config = dict(
    n_layer=8,
    d_model=224,
    n_experts=80,
    experts_per_token=4,
    d_expert=64,
    d_shared_expert=0,
    activation='clamped_swiglu',
    moe_layers=[0, 1, 2, 3, 4, 5, 6, 7],
    router_score='sigmoid',
    normalize_top_k=False,
    routed_scale=0.5,
    balance_loss=0.00178,
    balance_bias=True,
    router_noise=0.05,
    init_std_router=0.0195,
    lr_router=0.000815,
    vocab_size=8192,
    norm='rmsnorm',
    norm_eps=1e-05,
    tie_embeddings=True,
    optimizer='muon_variant',
    lr=0.0137,
    beta1=0.95,
    grad_clip=1.0,
    batch_tokens=65536,
    seq_len=1024,
    train_tokens=470900000,
    steps=7186,
    dataset='wikipedia_en',
)
Below are experts of layer 3 (counted from 0) of a mixture-of-experts language model. Rows are named router (the router's row for the expert), gate (a neuron's input weights, with its number), up (a neuron's input weights, with its number) and show model dimensions 0-111. Each number is 128 + 32 x the weight over its row's rms, rounded and kept within 0 to 255. Numbers have three digits each.
After each expert's rows: a language model's description of what the expert responds to. This comes from a sample of Wikipedia text that the model never trained on.

# expert 54
router:141133190071189122111117181130153156129120099152143129105135133088129104112107071120158104151118154093134091080174158115167123030099145060096196165063161116093176141156068106134117145126108101113156127078119187074135104104112112084131179156117141134132094107111135128108056095118151107137144149106143142170170140112151090069194128117109
gate0:130073123000167115167190206158109128102200187139129137125133073113130087123141081130255124151131196122142033142121109169142125075123129130073120114128090130080128085129117117141153117107125128064141108099134115085135091136134124106118115126104191136075112058159119123115178192125103123177137086143128124125147110163129113133192173154129
up0:147097170130132088168147163163134128113166189138136165112110097117123123195133122128201074147166147096184072160130096149164091102096160112126166129131110123123122006124110155094193122105114152061128091180142093051132127046145133087137125127125131133057105075137081127157162150126053088199122125134137116147181148135139069136189167130139
It responds to: French and Romance pieces. Romance function words and word starts like de, Le, La, du, en, coup d'état, plus the digit 1 opening years.

# expert 15
router:139153173115135046086076167100108126111137111089129157142141098108145176048152099186165087122166129115144110142162160095154077062096174109106170088063109082114105110115063073102101118062137154112132093131142173120112112137070142123130185139119111123143091119103157158103092090118119094192104158117130120090139068074102134103156114135114
gate0:173179164120112102179132109104124144094101156130128096103163160093137123119119183162177131146120126141113100128140123108106059088135122124235126119067163102135147130094146141075133125123087125200181150136127153121121156123141152125140127129155176102209124097112133164131101133117169172175104110129119086133130139107119064171115128104068
up0:119183128143108116057127122109122180120162176133119137102128086131105145101086127164128071075154109128131118144126192146120076082158128178137134086096130075158171156104090131114129133076129196157164092127129169149143129121116143195113129111124185130164114128148126128130074025120150144168125119126079058122103126095129123127167153124084
It responds to: Definite article phrases. The word the and merged forms like of the, in the, to the, often opening a noun phrase or sentence in general prose.

# expert 32
router:158127124106155111094098114024106174080147084085124107140166155083146163146160130165098114140110136134159100090150159139130174131051140050120145158116132107103178137167114091115103121118102129069130132120136180091146112099076104155159160153083076146126123122103132159129069139120136117148165115143124177139114157131154143117156091143091
gate0:098134140129104118088136057053068156113106127107125139143155109165124163134175135161115131130126187092143163167128157114087139094120130080190131151160136062160133103131107094072140117134111130142136135131142172116174126102200150127144133094127119126128135208087083114115145049188198184134173186163132190141136183142123117095087099147082
up0:154152131164112130100115030101129109165061120136132133113167114122068135125141135199134096129187212095083126177173093174069193140144171110126106131109133065151151111126095128076126091148132099120131040119116134126138078141157157138156146101132153093076132131138124138138118073139129134122152134136039175117150132159100123148143190096130
It responds to: Party names, -ist pieces. Political party names in election tables, such as Democratic, Republican, Conservative, and mid-word pieces like -ist in Man-ist-ee, Red-ist-ribution.

# expert 9
router:144136164042182151092099134077128149151159105118133138178129110111185183082170145132112123168130142158163124061162101051156102139123089107113112169084102152133101130163103081115114143123112096083112149136156173095169151120111107124129137122110121140117084161103178100074093154114069093184170144141112163196161125096192097102183102155102
gate0:154131141080128132125051095107183093113152121128127136127175132129112217085124163088132146132123060121128185114165117105128128158113134100084154141097041169111129153105097122168144082143101114130141138129107176129129070115119186116127162081127151105128090132130166134118108165067150164071172139127149090130160092131146159131099131152177
up0:128121170069144143083127101134127145099213114118141091131174112121183126098153164075151149147135148127137199085174110113143134137123122151118185166090107068134139153098129124124124059138131057129157136138179126118127126155130159167097180128149147171127131154145172158100096130149080133094141120079150045096160119050165164155143143144166
It responds to: Name-internal word pieces. Short consonant pieces inside names and rare words, often after a syllable fragment, such as Bus-ch, ple-b-iscite, b, ch, -illery.

# expert 38
router:128154160107178093121084129090123140067179152133132202103153139143142110119143083136096116126099155059161116119123136117128124063128143065116106129076120163117180120206108094137121090145076137086119053106134143120147142140130129091110122104072104169084090144070182171079087143118140147132140135124135167088133121093134126077175104103138
gate0:103167138109168131139150075127118139059133128079061130088128181174094126125169121104063050060129225128177125132094162098085127143127145122093129140138106124123109155129128193156111104113123127132126197131126079126148122177145161074134145132124138180113061133138114215151067105130154165146120196122117128154144139136139127067133116138221
up0:212193125146114126138148129144162176074127129133116166127126129126108127144127131117110131127157179128197217152118150070094133136129129127089095146132075127169120184083179109132144107135117129115133176176124107128130105129134122124106160129135162146133118125082153130106104112076152109175120180122103105188125128164126111083126119118161
It responds to: Pieces after initial capital. Word remainder right after an initial C, G or A, such as G-old, C-ham, eneral, ivil, ambridge, and zeros in stat tables.

# expert 30
router:143182190094149109148144132056173177131149142085167126150146175108155101108159074135151068093135136115150105107162185112121118086035140127106128111101125123096173165159093139119111162144108167137080122081133168067167106087128114059120136190071086166122140190094129160121087149095096113154119125144071166143092126140146099058166143187127
gate0:129199094116145102154204147125075128148149129133155117112120160136112132071167158161148165155130160192086062121150125149110118151134124147117129160080115034126148112085119103135104117153080149122087121047211108135132064103085118137188150127146129088116124152037135157147075135109119153120117136151124168130113117192082112132191151165133
up0:115136133113117129110134127087079139118141143082075129115088150097105129094133103128083113141125156128148112117097104127135105120127170125117121135147128109047134118131135087116128101114131128107133022126124122163128116191093143127172092122083126121147085163133127131102119060131124130128113111103146123125118087214096182122122150164140
It responds to: Place-name continuations. Second pieces of proper names after a capital letter, especially countries and cities like Gu-ine-a, L-incoln, Al-abama, V-ietnam, plus table digits.

# expert 51
router:115116229079192115118140165101146189160139137161185125102136098101175153092108138103119093104124165135161119122180134110162118115119095117134145166067108087120125115101145108124111151130094148094110116117109151083158129132116157133096129156112106162108108171135171134103096157133095128170107199162089123152177114141168016110218076143123
gate0:216148218119189181099126143111126135126154100124110117095092132096145151111148129122157105040146116132169127121130119109135104136153103143203176108079114190111171161143175076108137089137116125074127125123118132120183156124133224090115120101166060120133123105110084210126130080098121128134162127143127129128163164073118160109130117129157
up0:132127139158129130125088104041128127133171190148160186142123128094163087029092140142171146128173123117188148069208035118147187088037084179147094134121121167092096172113123034134210150133133127125074165152131128089072148126122198179128114152111126080128124098126125134105133167093133125108177170177095132125122150159033151128144124095142
It responds to: Word-final rime pieces. Vowel-plus-consonant endings completing short words after an opening consonant cluster, such as bl-ack, fl-air, sl-ight, d-ress, plus colour words like black, green.

# expert 8
router:127152223117136102079097190105154123135113073109151160111130103056165181066113100149117119122106105116148116106195161120152113081122099043141193160121181119120131133167102079115089149089135108128145131137088148146186164076126095145184196147117105154101104124115111165097109127181061084186145172120183140135185121115140117146148083146159
gate0:120088122129136195125129160129128124068126082129125163120127131066170196155109124088146137117148139081119125130136111132130169117134139116133094118112120118156168158157129084108122185114190170107137142116027135129130125133129170206133104128096105084218141000112134154160115128147114130093139176116149164132104136129110100119147063139155
up0:057135123150138135128125132174129122080136059128121074138114095129091192120135066191139128128104140094123185107182114112086056125131127123148148118155153133116127152129075112190100152163127144115130131116085103113083072096104086139134131151151222105122132119126122163164112103124123152077124128154093114154143158133190106110129077171094
It responds to: Occupation and verb suffixes. Word-final suffixes and roles like -er, -ing, -ation, -ists, artist, actor, professor, plus verb stems such as writ-e.

# expert 19
router:166145167123148083097125159113165156131147106098154155141154131122178131096147074148105120146089136085155101134207155103150162138107103105098125136098148099138127118102146087143115168123126121117121128102136147150143125066073119113107140091100161155118087160113113126106118138098098105111158202163148161153149045129137138081135091140188
gate0:147056134080181100139123120128166194111082133107127156193134086115131131121150048110147128142104115111163127185131087130127075197089104130132143115133112133152160104120153097121070102131153096125159099103132122144116112092123085149133127084180193195176127145106129140163140139070112187133080157137110165127132128116121222123121118138212
up0:141156132118119107118121151101150128121106169109129202149123099137150145126208128131138134173102115118175172142136098124113098111072126113127173100101122119107149098136139145073136189089134127121217086070114135189074123039139145155164122123151180145144134132114196139147125125133100128126053125121131157140141137129173161129128150122197
It responds to: Section and list starts. Line breaks, headings and list or table starts like ==See also==, "- List of", "| Year", plus "civil" in "is a civil parish".

# expert 33
router:117145126112178072143117172131149184124147099094110178127120097136173138099123156125114117154085164127158067119171119148139143063124162045157129128101152086102124142155099129139125174149089165117143083125184129122139127121102126140143108128052157148143101115149150152116100152112095073183075174081123132167152061126106077104138110201075
gate0:133108152129157124056145127129119096115190124150116146124152109118123127128166135217109153133128174130102131123131132145127117094074190089123133127161133055134109117061100098086183152166176142127142133145103075106106208133127159122113076123058128157147150220129124075130132123135105124176123130066142125150190104066177125104128168065102
up0:098103144109111066128157125128192117128128096166080141110117117143074098187112127126108146184119141148126122140087128219155061092127179144117165125139163123139150130106078066128144142172203152104149122140134137142113123115153071129135092131065106155122168108127070128149178099116120116175128109085108151106129106126129109200048166150122
It responds to: Biography career verbs. Main verbs right after He or a name in biographies, such as served, was, died, published, appointed, worked.

# expert 1
router:141143164087149122094108207108143155118142071119148180129119084095166178090145134189171137101157131109168112149160098097130125091121125072125186157104168146118195152135101085128076134058128110072142101139121132097145132088127090120102161128111147141078072148104109131080103049159107093126152145142149121118127115112128121086208137165126
gate0:127125083118127089119115102071117175117130129081146139173136128133143103037125117152127131147121137123127117171083188119135124068125129129118149107132107032148136128128121094060118200123156184073130099065116130142132131207169130137085155127153128106171092128136105132128064122132130147190127142151128088125123123111150100018144065134094
up0:123106085056142120142119179141121123123138128100153129136121136158137124097114108143144156120107135109183154128112145072130091057134128081151163129108081093158175107100156108130168236153125188036153101090097126188164129159132068157136147153129150114149108117135132129173100130128129154169140127152124119115069127120128130052144119081112
It responds to: Possessives and determiners. Possessive 's, possessive pronouns and articles before a noun, such as his release, its political framework, a new, often in biographies.

# expert 53
router:181135188124135133148112140104080138113134126162117084111174144148172159119146090157112125192156139095139112113149130128253165136049121125080127144058131156113131112146133085168149153108087164080119138090171149121124128124125143160122189102100095148100107160142145143066082138174103111133088122088150173138153099068143098027135082126162
gate0:128132119117137124113127128058153140130108149136128113213132126106129164131150120096110039164149075114137172154128120128169201111081128105089127097133180131143102203127155128128129130122094128149136126120131174109173108052147134090139159168122081115151165116130130128123077088119135134072114150112127155181102121113104135108107126157139
up0:132066083127108141171130156089128140144135125127160101166151065127127188145150098154135089174119037078181157125089120114156154134117118089066135112144160206116136206114141150170137130133107075128136106099126198132126139037161154088180207170092095130140104112142119127116114069128128125114067139077177138138130126123110134137131144128161
It responds to: Taxonomy and chemistry infobox fields. Colons and field labels in scientific classification and chemical infoboxes (Kingdom:, Clade:, Order, Conservation status:), plus biochemical word pieces like prote, hyd.

# expert 45
router:186119131068150035114108177113140168125148097108176100076150107110125156082115136181100075165080121111158097153170137131129131107120172114094146160106115124129092146141126054099137182107158144104124086133147167077097162110083109135113173187138113127145085136140133146121126134151084119192098108123129123061160091089132085103171131100174
gate0:120120136114125044096089119095131130138071126083171114136184121087130145123139062123141089135161132136132043128075168102105128105118157092102129132138142194194119093156116128131088101124169105180038091221141137117113167054147140132139174155082121120159156093168124202090147131133122129068113119131143166069168116132109123107102132154127
up0:163128130120127112126117113129094171211107119137129148133137087139093150107165088147120054155153154156128101093100127099087113136034170127106127123129135161139107127134125129134096097160159137154035102201128156126098156088195052121130144185124082136154109141120119164110146115151166127088131126107177082120160097113109095129078121139130
It responds to: Auxiliary and linking verbs. Auxiliaries and function words inside verb phrases, such as have after would, has, were, had been, to be.

# expert 35
router:130160178093125122114125169076095185120124141107125141135166162118133151084162128114149086100081151075152093076133102094146156156072134131090117138086130131070127124113134121112167114151092142091181108171164170115095141109150090109166136131082160169130008118118183151114111164089126124169163136125147212161148132136146087075168134091103
gate0:111146130178144115224131147109099131069041133098133149135102099105175127112190166158167089101113129124073138068124089130150145136054100074121157135125130158096149167119150135204090134139090131060157123150129255156141144109077069218168172128141146127134113137104094148136145140132090126156113159143128189106144129101066101162104122080125
up0:072120185142179126183144149156128120109120129100191170141135114091157079161179127131137121088121148133092125084056120132144145145113113129129114197126148125049183184181169125177027071128064057143135131146190185125128169150115111169135145110131127118137097146127117155151171065152111129188156141106094167109131105068113143128120110077181
It responds to: Place and street names. Final pieces of English place, street and surname names: Street, Creek, Town, County, Bristol, Brough, Millwall, Armstrong, Ltd.

# expert 11
router:104143195076179102105103127086139160124182154158130181135132147133161136053137135112086123106092159105146108150174153133171133063144104104138156200071116104077103103154105061121147112139103134081129105075088133118143150108104144124133136120128112144097102102074166148081077172085135116164142198154129139112183091116164096112157081103133
gate9:121130150141150095118090127096124106150103101152164116106123085124116136145200168108155141172100179115089128130177133124161103151155125141112124127060127132144129086141117123156127131083141129088183096091072119165132139093125137137095145131115105124152148092126160208211123159147176163112137091129119139113161142088132186098057149128160
up9:129070187127139128115081182125136094093080184204145119120098134138110129140109148063153101120118216125145102128174094126138114123120135142127151129088132128122097068139080129138147127078126143138142136109082126174131201114158148135067152127106124124128043133082127204202158202125151175163173113164108123102195168115105158120112090120187
It responds to: Mid-word pieces, prose. Second pieces of common words after a short start in narrative prose (d-ing-y, cr-imes, r-aid), plus number words two and three and However.

# expert 21
router:129123132076146108082073141091141104140150126137130180121120121116110197101161079158082115119134159078153122103158162112146140107119102097139129207086155148124166133172043065123127147120137114057160118126163162120157131159106108084141161093042095153035082117088137169103094135178068103129163162123129150110151079108171108118156110125129
gate0:145089111131140141070131177085124103121143117075128199158128123104171238123128109199131140095115128014165101088202117140140111081098108092145182115132096108158167108138127086103157141113135112137102129134144097116131130108136139107093137108129117123096128056146114191126127191131110125097160130122130137121140069054144118131101139142140
up0:129084127130116069064077089124123144062162118131140129132151123104145185130111037120075083073094157057145129126121149120100133085132142092150140124134075119157172113168132109106112134093168122075115127087161148080118119145127123094137129113110091116175135106138126191170078204131083138128114154122128148109173053070172100114105142157182
It responds to: Mid-word syllable pieces. Inner syllable pieces of longer words and names, such as a-st-ronaut, oy-ster, py-ram-id, An-ton-io, Com-et.

# expert 46
router:127169198050161138075105115125155156123144135120144126119138064089117154049136135163115111116128145135133127133161145101136151110140144138111131111106093121114138107128124096156091091129131117122158089066115124119071130135138086110131148091121076153126073159122116131087123103087121108158136169150110145159199148144125108127164084148145
gate0:140154186094112137105167131085171227172082127135095143091151113139132189122150130195114114123142146122146125113135113120134066119125131111057125079118148087167123133145125122160150085135120182140211176119127099133181149167134140180140149130137195154204089109135082123150149136192129174119178140142172171121152110078134133152131111090114
up0:150148072140108041201119153132075075022127154184136130057126107099142077130129128130125078124127138107142146082152127160109137139138152133131064128142121112129153139087214127123167130125139144123147163128103118128118139151153083127114145116035094137121110163123125129134100151130096061130131111155178119156078129177111139131144060120188
It responds to: Numbers and ordinals. Counting words and ordinals, including split pieces after f or th, such as two, first, several, f-ifth, th-ird, 14th.

# expert 61
router:155205139125160128101098138140135193101116106131131144071188090113089182132142113187110086121123143088170146166156117162148144155064178107070127125089143138097164140156129086189112142138106152110127128132149131136094125108109122120154175135099092164114090151137167157116093100143131121145086147039117165090147160103151124131151129140116
gate0:131142131105194119125057106127099155131115059146121132119124115114121163136137128160100127063159141083128092164166197203115159138111135117144111120108119128141118089123178189133121121123084130132132113087169094130078086054081067124144128118096073156132110141125180157126127117142139136131143133037174157116133065128098093133102133189071
up0:134116133134129121106128034117132105146113022167126122127172097140129213128170123134074172103129152133083116127108133178097143133091170155131121097114148126119097096174152125067127136110114133143124155152114138121077128098114129182111171116081128131080123072140132129129128156116158179124184119114185130127172105134135101119148129122158
It responds to: Place and name word pieces. Middle or final pieces of Western place and personal names, often after M, such as Massachusetts, Minnesota, Memphis, Malmö, Middelburg, Umberto.

# expert 27
router:148139170125115119132097141080097121115124135163121117112175143165182153110140106142109102139166142108155086121128130117239131143059122115105103139062126140130124114158106103143145141098099172084137107117152160141111147118130157145132196107077108156109100187142141132037053146180089107140104118118155197121153100097137087011144083106180
gate0:114148177149192133138130097137107075162195117117174131091229141121132110181169129123148217135148070069116082133124158120141094155121130115051095161120180078174079129122149151110128089133090190114131167138106142113117152128157125097117131096103125154051106161123183138067067120146163144192108097126128156107088135047129109121089049170131
up0:140112178127197129172122100118092074114125121088177083134192120131104108174121145096123205097091126096128109147104115139126161126194092096111085146112155108151074190141111103109107144175159122144149154165115145129126155063090116148177124088059149134109109167132129087103124085123134075151096098123170138137140133052149132114140071120129
It responds to: Taxonomy infobox markup. Colons, line breaks and labels in Scientific classification infoboxes (Kingdom, Phylum, Order), plus biology terms like species, genus, -idae.

# expert 47
router:136121120070127114046073151076111133158181116101151117136138094125119136120108090131163120176123140071166128120162122092155156069109121112116159132109132101079176083148096123089112144069109106116107123120133133080084116049057140042137172131108129159137111143088130133142090088086105108125101150112110157141139107125151140081170113136111
gate0:133122119089120126165142150042074104135166135088083121150128136107130115105112086138139168112148151128126152103128091054092146165172129166169096099120134124090144092130130128147185127119126064138123127094129052070098119132115112121128131130062144177090137137098141178102129101120145117126121129110148222124104123119161128101128131128163
up0:142130129067148135165129111094105125142123133136114128193105125058186137087124051159175124096117160160188114124156117087080095130196110180084142142138121143116177076155117123145137180117113091185103149089130127128129145120033126124129146125103140177094166206117174161173070052110136139135117128119128167097112095128128153089128143121116
It responds to: Nationality and proper-name starts. Opening pieces of national, ethnic and proper names in war and history text, after of or the: Syrians, Roman, German, Russian, Israel.

# expert 37
router:135169114083107107094075156076151134129149105088133131124155093133153123084166120199115061155122137068133096110203170123161122119069149128111177114117134136108195134108126105121145174118132175080147080131158140115111083097135123094167175134127080165118125146115178154145118141165069071146094119103091169090141114118154143120171137150135
gate0:168103132139085108136120127129094137106079106107122131141141119127150092119175118117186127049055146079117157000185110105159186174175214102166106101154090127158154183109124128090153124168150141126154157121133176126077196078123120120121073168132150156128107129134161119144133150127065085055103083100114119120110174130098090142221170136090
up0:128177151108128111106130129188106128118147092111125110128122125150148110129164176088158134073101131139076124149174077167202129130150166147142115077107089169155148115126149141090168116123116120131122136122120091121031131131130113059173120145191119130160081114131192101121108167140108131061127113106055136193175127122109120164200126113150
It responds to: Asian and Arabic name pieces. Middle word pieces of South Asian, Middle Eastern and Central Asian names, such as Bih-ar, Kh-al-il, Az-erb-aijani, P-akistan, -abad.

# expert 16
router:141141143115147092127082146083151148084130125101170174116165134147115165095161084186140087091116161082201048105164108130140182058076137051129178112103125155091162132130112117146105124070110145131167126140142170133125157152103153109102166113075149140085087128123144140055107133099102105150144171091160177142140142125139109093177091144128
gate0:167130110165141117147145103040044144128171077141115129141180155184192186102176155194129122140136124119147177130150083130107152062128145083127139166128044207053159101118204127140101085078119096154141195183135150156144143165118129129129095149121127149106115107144120157020114112150145122122051217092087140135128124150179116141187110118181
up0:149122126141135133135140129067076160112140122155067078091149127111109147101205184145125133128149152120135124117166071133135113118124128110096235122135132130062049115126159093128110100128145092144160175124123171127133210073090151138130082152125129165156110115137118129129125091151133111170139153062071133145199143133157110146190152146122
It responds to: Institution and organization nouns. Capitalized head nouns naming organizations and places after of the or a modifier, such as University, League, City, Church, Cup.

# expert 59
router:131163157082116123092116128095177132154119025103129119111195089079126178078174047157132063118119131106149116052219178110162135137111149121103149133122161100138151132149093094151076180076149116145145157139166175121095179115148101122164203118094142151133081169147113131121104107157075080131137136132115176152192103077177127137153112188137
gate1:110145131129093125137065145105137114153169119130122112105122079129121129103171072160190140180114099093105084110094140135128129082041126103126157030114137153190135127125094118187100119125102146081127136122135121167067194133149120130137130154127125125123148178108100152180115092121085162118129134148173197136129098067100103137121068131169
up1:092144194169153158138016154125079142155107105129185127123199075144158095039171072109129131124132127103107105090133207103120075046086128136167128127123198140099137125196123118082129133123117156131139133163147101186129233148148128062139129135111147132174123128098136120118129107101100135150133131132215132107127114109128066131142085113125
It responds to: Inner pieces of long words. Middle pieces of long Latinate adjectives and adverbs: tremendous, predominantly, simultaneously, pharmaceutical, temporary, plus some year digits.

# expert 0
router:176118125114119107110127169096162133117142079109122160093123090100116180136124133170138119140133111128177128129170120087154104096135162094087188158073198117119112100087121100093138153104159131111095093100183180138108132127110064097128185131107075137118065211128140133104075119154121087136131185155127135123149094114125173120135058136158
gate0:121128120115168082084093169169108104125109119131116087145112133071137147186147141145126138113114128106182167157174140078084179069015091115126117137130160179149160126116117120097082181134128148035102144163090128111165192087096139144083126136076127149107084114129111244150103139100152098084094051138178130113136201116185128143127101102156
up0:129125039122152118087128179242102207140117150128122130128114104127147109138152138156096128095117131142163161173188129112097058141072111079105152198122167145133117120114129080137089128069118163048124136125105107127143116090170130151084163128121118145125132085116125205154084114132161122107092104125193113130127137103165129112131120114184
It responds to: Clause connectors, pronouns. Function words opening or linking clauses in running prose, such as that after stating, which, who, but, he, they.

# expert 5
router:145211172100146123099119137090154161112150133126151155122145110138153116115202134142142126134140177130127130145151156144192100102074167117118179158061145110132123094133135093122128072118106146170160120123161119122122111098122122106123151100116064176136116116130194142117069095144109137110094154140073183163171124121194143083211100132117
gate0:128155127137175127131099125130147096081120120099128187150134098201030072115174174127128118077150138111130142122156125125114157126100101155114131122123188112133161119158136194163111126186127124201139140062118139107133158131174154128136163131096108145135134130196151128139054138082127142128107082094082181084115082180126123034165110122128
up0:144147133133132139130117122200162078106095129056115152117149107152083060134136137149135127132141118129129141115095123102108124131128109176116129060100175101127175123139140145161130125169136122135153121022127134129131160109182141088096141113090096191137129112157158137129082124132134142137132094129096131083125136128124140060203076119178
It responds to: Digits and P-word pieces. Single digits in tables, scores and dates (1, 0, 3), plus word pieces right after an initial P or p: Pennsylvania, Pakistan, pseudo.

# expert 39
router:132122135039154090131099206135171174090109127109151149141129080119133150049112100182120111108114169104168084151151098130155161133103123082072173178109109113097131152112095125163095109113130132143154134113134180092129156112126142105092130146070127156088124164152115110105133108122108120132100148078119133130179106114147141136169107108121
gate0:165122183131136079151088131120125151145044134128121127172146126124166122095154173135140106140130124110203120126116109111136150120122127088147126162148164155155127122059187147113161127119077129125184117191115137157115146163194134113138185157072132193107125087127168080127167128166139127126102120116199128132125076074181128119165157128136
up0:150147157097128098165116118182063152113074135147099153176101100108166131040155112141126129182089131105169049116139125127079171159100167132134129163169139124050149227034164121145128110086134162177179173144169123168107188144146149119083154121053106218125128084106178128128124080104128123108122130087134116122134103128131150123141135162162
It responds to: Quantity and time words. Quantity, amount and time words after prepositions or before nouns, such as half, several, time, about, twenty, weeks, up.

# expert 50
router:170168168093156116105123122096094119155149114124101165116125117104159171064152135188150107142117138034129119115219134095159116104107110091089135159081106145060131108084136078121131163136050137121111082101187165086109143074075148125153180096127172150129062164087155133153092096127124114140159165139149133126149034095154139078162122129202
gate0:193129120120135170138100129137125126205130110125070134141140160128172116106176074145132146136167155099040113128128145022102158107117096129048169173127089119072094103134127121124221155110110124158137110109155144115124177143150161131125212124131198122132111138118124087167171125170168127129177126209124134144089086136150120090184157096113
up0:060114127128098080129131124132107132144125114114135059128125122160132123115158116125152129184110156128133115139137066053146127129173101131130127149128193082107136131164130141107135131136066111125127110073133128079140129103134163057119168115162158129127129146141113176147125107094141192122121119129108123117098092202118137154129155080054
It responds to: Prepositions after stats. Prepositions and verb stems after population or area statements, such as as of 2010, populated by, exp-ansion, from the.

# expert 7
router:125114137105164101058136124044161163143125096134119137153195119103145171090151095158148121099121180102178124099210155152134156080088125058073114119087161166092138109183124129121094119124094119139106166149141145129097159164111098155143172078054126147123136147091144113149094083136096134180157138101102189141132109119125112080145064170164
gate0:083145127113123121171104078066135166158175077129143125198128083108171139114146138113173116177097099112131189117151193120151172141094132129101066096108172132113152061141141152135179085123127115203125160189159109114117111156118177128104138126077113156109105122117087100145176127170081114183105102126128195158139094145172061126093216119200
up0:170122138181130132131129102120155187138165114141117137219159094103111134091179098128151113136087143036146168102122129141183151142120138129108123117050119142126241060170175126106125118132147127140109130147099129125165125149144132045135122130113099129116113132127091127113145076160128110255124116121117131132127142141128131117124106137158
It responds to: Politics and institution words. Words and word pieces about politics, elections and institutions, such as District, election, Republican, political, and pieces like col-leg-iate, red-istrict-ing.

# expert 57
router:146134164123181102121115118097152149095133097124076137131174070063158134117138139135152119136127186071150094141169114102189141117107198038087112159083134112129116141147103116172156110087078135088128133114117117123123154121098132119164199098117119140131097180121147155117055114155100171201112118114169171140112148102163087130139115148148
gate0:126127167119131126125189130111133136128129117143059119124141129158168199125157092111107148148066202157128055128132143130081131127144167098090150116162144121172131148128073134090112163145027106131131166117155128108179146127126101134140144111117128171108117147100129106142136140126125126129129163126127100145112091166116112157120115136137
up0:121095121159078109156120135115141156124154129127125126086127123147175154112117096121133132120147137129129128126160159147081111107134142131105116104168125136158132147164106162079097191140024133132126121129142094116142124129126086110128126097124173128130127179082153120172132112099132145156152177097122120149109125123088101168150148132125
It responds to: Table cell separators. Pipe separators and cell starts in wiki tables, especially election results and race standings, such as | S, | Total, | Margin.

# expert 14
router:143145116111148051061105153081166108127112120139160140070169122086184125118174080158109049121155121137159123047159168122143161091082138128131111133126140089122164164128076123124081175052145162132107116151185186052146103139081126094137131183105120164094107161162103124127046133132072081161121109144126202164115140124114107105167136138163
gate0:132166114169130140117130100074128085115189146127150133074163177130133139111173123163185118093164147177095133089113140126161120093121125119036070168171142205213155091196160116166087174191128092126117123143103143128153125167117126129137144113105164152089127113126128113108084115100148181148156109063125129119082123062118103129151115154130
up0:211118163129035109134125132101109129089116212127165118046179131082111079036170183152140150160127130130106108148139135147131125110120100114070143133155114103197132073089083092202102182190080130139137115150133126078091089122135142129147165131148155126158143099107135143175063097132090122159177136118131120101129104103136146115135115164130
It responds to: Foreign name pieces. Inner and final pieces of foreign personal and place names, often Spanish or Hungarian, such as Gonzá-le-z, Lás-z-ló, Hayd-n.

# expert 4
router:154182120135163091108054143107133164093148098120135135128185103095143136117135044160122066133107158077154148080151136126159134126069138115113119133107136140108162148191120130135092172138132135088172133126164180123112130095132103141185136141050113142106090132070153186119114148149115122124141134088111146071130110082142096126130121141109
gate0:140128139137146128114104207083140142104174129129037128113149115090128128138078114169119128071082090133080130123146135117161111119043139126150104038126128129096152126159128162186111084167122116132142133167082133127099144129133170185153179166119111121114114124110136198160118136116122118132076137157101133138174162182137139130165124120161
up0:141074150126186154090094196143126134151209136125036120144125143045097139135128131137104106156074112126115115139146126128136116127075144169144114094168105128075159077153174133162130004139133129129165108127131164108055083118100149096107142163132134128122111210130131171131104116123144068116071102109135136131210140122142091127165101123117
It responds to: Proper-name inner syllables. Middle and ending word pieces inside proper names of places, people and awards, such as Gib-ral-tar, Santi-ago, Nob-el, Sadd-am.

# expert 56
router:196144167112133102131082171113067172156191128184105133081154142126192110092150119170144110099081148076150081100176120082181146108094141133076158170097121144089123083100132154148126144117094148088151120145149146125106160071129180168104201097084118156110061134135168119048082152154072131166130106144185178149145093118127096097140130132102
gate0:191144134115130133184087148110080194193130128126157144135119052107091127187175153127099129188143128146132139159141127110142068128128118171081200115072144137109129144136129137133098117148163131130110124189126178109126246121159122112136123135108134091141085129120127130106118175144142072167098136128113168134125127161120137097139115126146
up0:125170115130110101151121090046082192184107134103145128172119043128107142209149153134124131128138104170154130099128129114122157100149095129066175109062134156121128153154153129114125077144127129128075133171102137055146207112128125131179121137073165077127015089156140151106127173128134090148108134145137195241128120128085156086115117128151
It responds to: Taxonomy and species. Tokens in biology taxoboxes and species text, such as Conservation status:, Scientific classification, species, genus, -idae, Ins-ect-a.

# expert 34
router:141167162050127092039116151120129146110138107147148168140218120079151141110150048148153119141099155141145086118173128107149075136106126126108158134072135085127154177127138067134117147102140145166160162124156131088161165104124107119119159170089111159151097168103132142124097106126060104170135143177098133116158110127207151100180060174143
gate0:195109169122097129117127169163117068075135153154095218125087150129072236126138129205168161134142154132128140100205125128114089133099133093131212054097136155157166094152136123101161129076110102102101132161100123119084181116135110128072134160069149132138104097140128133128125105108115106166104120138133153150158136173145137157126141153141
up0:191140195081133137134127144114131122113176129121103159084108095150122130117156183132140114168137128152137122152112107108140123066089126136143176132083124127189124130118142129154128137119129169203121116122132165087048199087130128142100137182108136157156070099117110094119131127118129131165106109195060126129127105190129081141115125174142
It responds to: Mid-word Latinate fragments. Middle pieces of Latinate verbs and nouns right after prefixes like con, ex, inv, ev, such as inv-it-ation, ev-ac-uate, comm-it.

# expert 3
router:123164168085140116058122157107149195138084125145118194065119064071113187099185069193102093090178205110193137110202112119106148084105160102126106151127143160062142137131092131171107109094118137136184152114175125135116119149134101092113160117108134142123080111150136163074123100108048141146119141074118154151177122110170099134157074189130
gate0:122126153091099100103086162117097146071085125147144054113122056127093118106133123158130117113158097130151127159174124124103157124127174047126236138099125036127145146166149157129136103136125123131174106108116120057107145125125124132194081163134153104157122121105064151154124069147117108128132153054115107088064128100055132162127143130118
up0:133162152084101144092100115124114149112113127146094099101103128152075142118149124160169121068157154123159132183204141116089167118131183094093128113133128105120166117138172161108103128125126128083179119101125119067113199152116162118156111075137145131134112113099071144121127039137116131134151162071127117118100126124134127169082115160142
It responds to: Sports and compass words. Compass-direction words and word endings in sports texts about leagues, seasons and teams, such as North, South, Western, football, def-ensive, Ul-ster.

# expert 52
router:166114160090087097089108116123127188133074140125132114149123086106162121083118147119116062125123129150132108151165137134131150141124155104064151143093159050148127090096129065107079161116150106094131147116157172090136123095097094122173183120081107163088096148133167137100122125186104097178135153138102139111175074113156140107152121145086
gate0:149089125110118115096103132105142150058129132119102141157115099146184169152125131198068167175142111131123165063147061114126137126182205098168132142125136126119103096135164162138060160138110058132094136183116109093075119078123221104156068126170125133171125159097129155078131122173028068087179131150126126102193121063114114132196093158118
up0:111142122115128096146106155199125130148116112048118144166104127114185165107106127166128119111142116128123125073135199138108132125135090111118130157108130126123127153131115137129098151129136094142101131184158164091140137152114130111137114079055115150138124084146156127054166134151056093128139060125154149095091104091000111123107163125155
It responds to: Sentence-opening words. First word of a sentence or clause after a period or line break, and conjunctions, such as In, After, Though, because, but.